Weights of a small mixture-of-experts language model, trained from scratch on English Wikipedia.
Experts: 192 SwiGLU neurons an expert, 2 picks a token, a softmax router.
Below are experts of layer 2 (counted from 0) of a mixture-of-experts language model. Rows are named router (the router's row for the expert), gate (a neuron's input weights, with its number), up (a neuron's input weights, with its number), down (a neuron's output weights, with its number) and show model dimensions 0-191. Each number is 128 + 32 x the weight over its row's rms, rounded and kept within 0 to 255.
Before each expert's rows: "comes after" lists some tokens at least twice as common just before its tokens as in all text. This comes from a sample of Wikipedia text that the model never trained on. Tokens count by the router's weight.

# expert 10
comes after: ".", " |", "\n", " ", ")", " at"
router [102  90 105 173 164  82 129  79  88  90 178 134 145 154 161  83  91 158 164 101 125 126 138 177 161 114 139 125 169 173 142 166 171 115 131 152 118 121 165 139 166 167 149  86 157 128 113  99  87 161  95 168 166  94  81 108 172 172 157 159  94  85 132 132 168  92  94  86  85  96 146  86 109 158  87 168 161 172 106 168 157  86 165 110  87 103 138 159 122  93 156 113 174 120  93 171 143 169 119 147 172 158 138  95 112  96  84  84  87  83 169 137 139 101 167 154 113 166  92  91 123 134 165 110  95  90  81 127  89  86 153  91 119 170 172  84  97 161  93 167  82 171  83  87  86  99  94 141 161 154 123  96 162 103  82 173 124 168 130 154  92 184  89  95  91 148 152 126  92 143 110 138 138 112  81  86 123 117 110 116 170 153 127 160  82 132  80  84 128 156 152 138]
gate1 [ 84 153 161 167 138 135 140 136  32 100 181  99 149 169 125  79 169 141 132  92 150 173 143 141 126 159 157  88  91 118 164 143 131 117 149 169 132 148 119 147 112 140 118 125 139  89 116 104 139 154 146 170 181 123 111  99  59 218 135 126 125 184 158 154  91 149 128 153 172  91 120 146 145 139  97 135  95 103 180 158 105 123  85 150 164  68  75 143 137 137 121 110  50 184 135 147 148  87 133  91 136  66 103 106 101 144 159 149 103 146 189  77 119 124  89 200 121 117 106 143 128  82 139 129 155 129 103 119 126  98 114 109  84 185 139 108 182 151  92 130 153 123  86 157 123 131 123 132 128  56 178 101 163 106 126 119 146 125 148 191 157 123  85  81 114 128 124 105 176  65 185 118 140 119 103  72  72 121 125 155 160 173 151  98  85  77  74 114 133 141 157 143]
up1 [100 117 138 135 157 148 147 131 100  84 121 180 131 126  98 131 142 122 122 166  87  96 114 147  98  95  83 114 133 138 132 168 142 173 154  92 104  78 126 142 151 171 126  94 174 140 114 133 123 128  75 148  58  81 142 133 139  93 101 149 128 146 112 212 135 196  92 101 122 181 121 126 172 141 114 104 228 117 101 169 144 153 124 181 124 113 129 123 117  91 119  81 102 106 112 144 112  94 142  83  82 155 110  76  93 115 136 146 100 104 114 157 134 187 165  73 161 159 172 137 129 102 188 138 156 168 159 130 175 155 154 149 148 115  87 107 143 127 155 104  56 120 136 112 100 105  77 162 168 129 111 120  77 168 154 119 128 112  94  78 142 145 105 162 109 137 116 184 109 142 128 113 126 159 123  93 179 127 111 137  84  70  42 167 134 199 231 141 103 107 129 178]
down1 [150 142 114 158 101 167 112 130 135 172 125 119 177 151  59 144 104 148 153  92  88 160 122  99 202 123 110 142 139 168  95  99 172 116  81 164 146 166 130 168 149 149 113 108 117 143 103 115 116  78 162 187 135 126 126 106 112 139  95 103  64 160 177 171 105 101 183 162 119 147 147 101 162 167 164 102  78  98  93 173 117  78  95 145  53 167 107  94 109 169  96 138 140 127 105 164 153 122 156 115  74 129  44 115 174 156 146 109 164 172 115 109 114 117 119 104 138 132 131 139 148  94 177 109 130 123 106 118 122 131 145 104 159 186 103 133 142  82  97 125  74 115  95 107 109 141 132 118  76  94 163 117 156 117 123 117 134 186  48  64 158  54 143 144 133  83 116 153 160  69 148 108 120  91 205 185 165 110 187 182 109 137 160 128 129 103 135 169 150 134 107 152]
gate2 [128 138 170 167  87 131 102  76  85 152 151 138 145 166  98  77 179 140 127 108 147 101  95  97  78 155 109 165  73 116  84 141 189 109 172  61 128 137  99  66 110 116 146  74 142 112 155 102  93 176  97 139 127 158 103 110 121 107 148  88 205 155 156 166  93 110 174 146  97  68 155 115 124  79 122  98 130 177 158  92 159  63 161  90  90 118 154  92 159 150 122 107 133 122 108 102  98 136 189 154 127 177 139 152 117 104 113 102 106 100 102 146 140 109 181 112  78 151 109 126 113 166  97 122  86  99  96 118 151 140 128 118 152 153  89  77 178 178 146 151 163 127  97 112 152 134 153 171 115 109 137  91 137  89 143 204 155 139  36 192 125 117 152 138 123 148 198 130 174 109  97 160 164 109 135 125 130 143 141 143 114  92 143 188 103 185 118 164 135  99 162 166]
up2 [115  98  83 148 116 134 141 147 103 110 108 137 124 155  95 129  65 116 145 113 175 178 123 143 194  94 143 126  75 159 112 116 105  89 165 131 121 106 123 189 163 125 192 190 108 132  81 150 132  75 113 129 124 137 100 143  69 165 145 112 103  77 117  70  91 149 154 147 119 136 108 114 131 109 154 175 126 192 103 181 179 134 115  86 155 182  39 149 201  57  89 107 107 134 121 113 141 100 122 115 159  86 100 120 143 184 206 140 129 135 118 171 144 165 130 123 124 106  71 103 142 115 159 136 147 173 174  96 127 129  70 142 155 115 124 139 174  91 109 105  71 118 105 109 113 102 141 104  67 163 117 166 131  96 125  94 131 124 115 140  77 128 151 125 160 177 181  80  95 150 173 183  95 134 176 133 110 171 101 115 151 107 134 142  85 150 155  96 132 195 169 121]
down2 [ 98 105 153 103  99 126  57 148 162 126 180  84 105 158 107 118 157 144 129 130 154 162  99 197 109  69 128 127  80 107 177 121 157  84 104 129  54  96 143 180 140 119 101 135 141  91 101 162 172 130  81 144 137 153  96  91 124  92 138 113 157 127 124 110 154 121 116 104 174 173 150 161 133  75 121 161 184 101 111 132 154 156 140 135  86 124 144 170  79  83 103  52 102 137 106 115 104 122 159 147 100 170  71 117 145  88 175 169 150  93  81 177  94 159 137  99 105 135 148 192 156 106 129 151 153 189  98 157 120 117  96 100 142 111  83 115 143 124 143 111 125 106 109 160  46 154 113  72 129 177 150 101  76 193 171 101 127 142 118 187 197 178 121 125 143 170 146 112 144 115 116 116 100 105 132 101 122 160 138  64 198 115 114 130 174 141 183 122 129 138 107 171]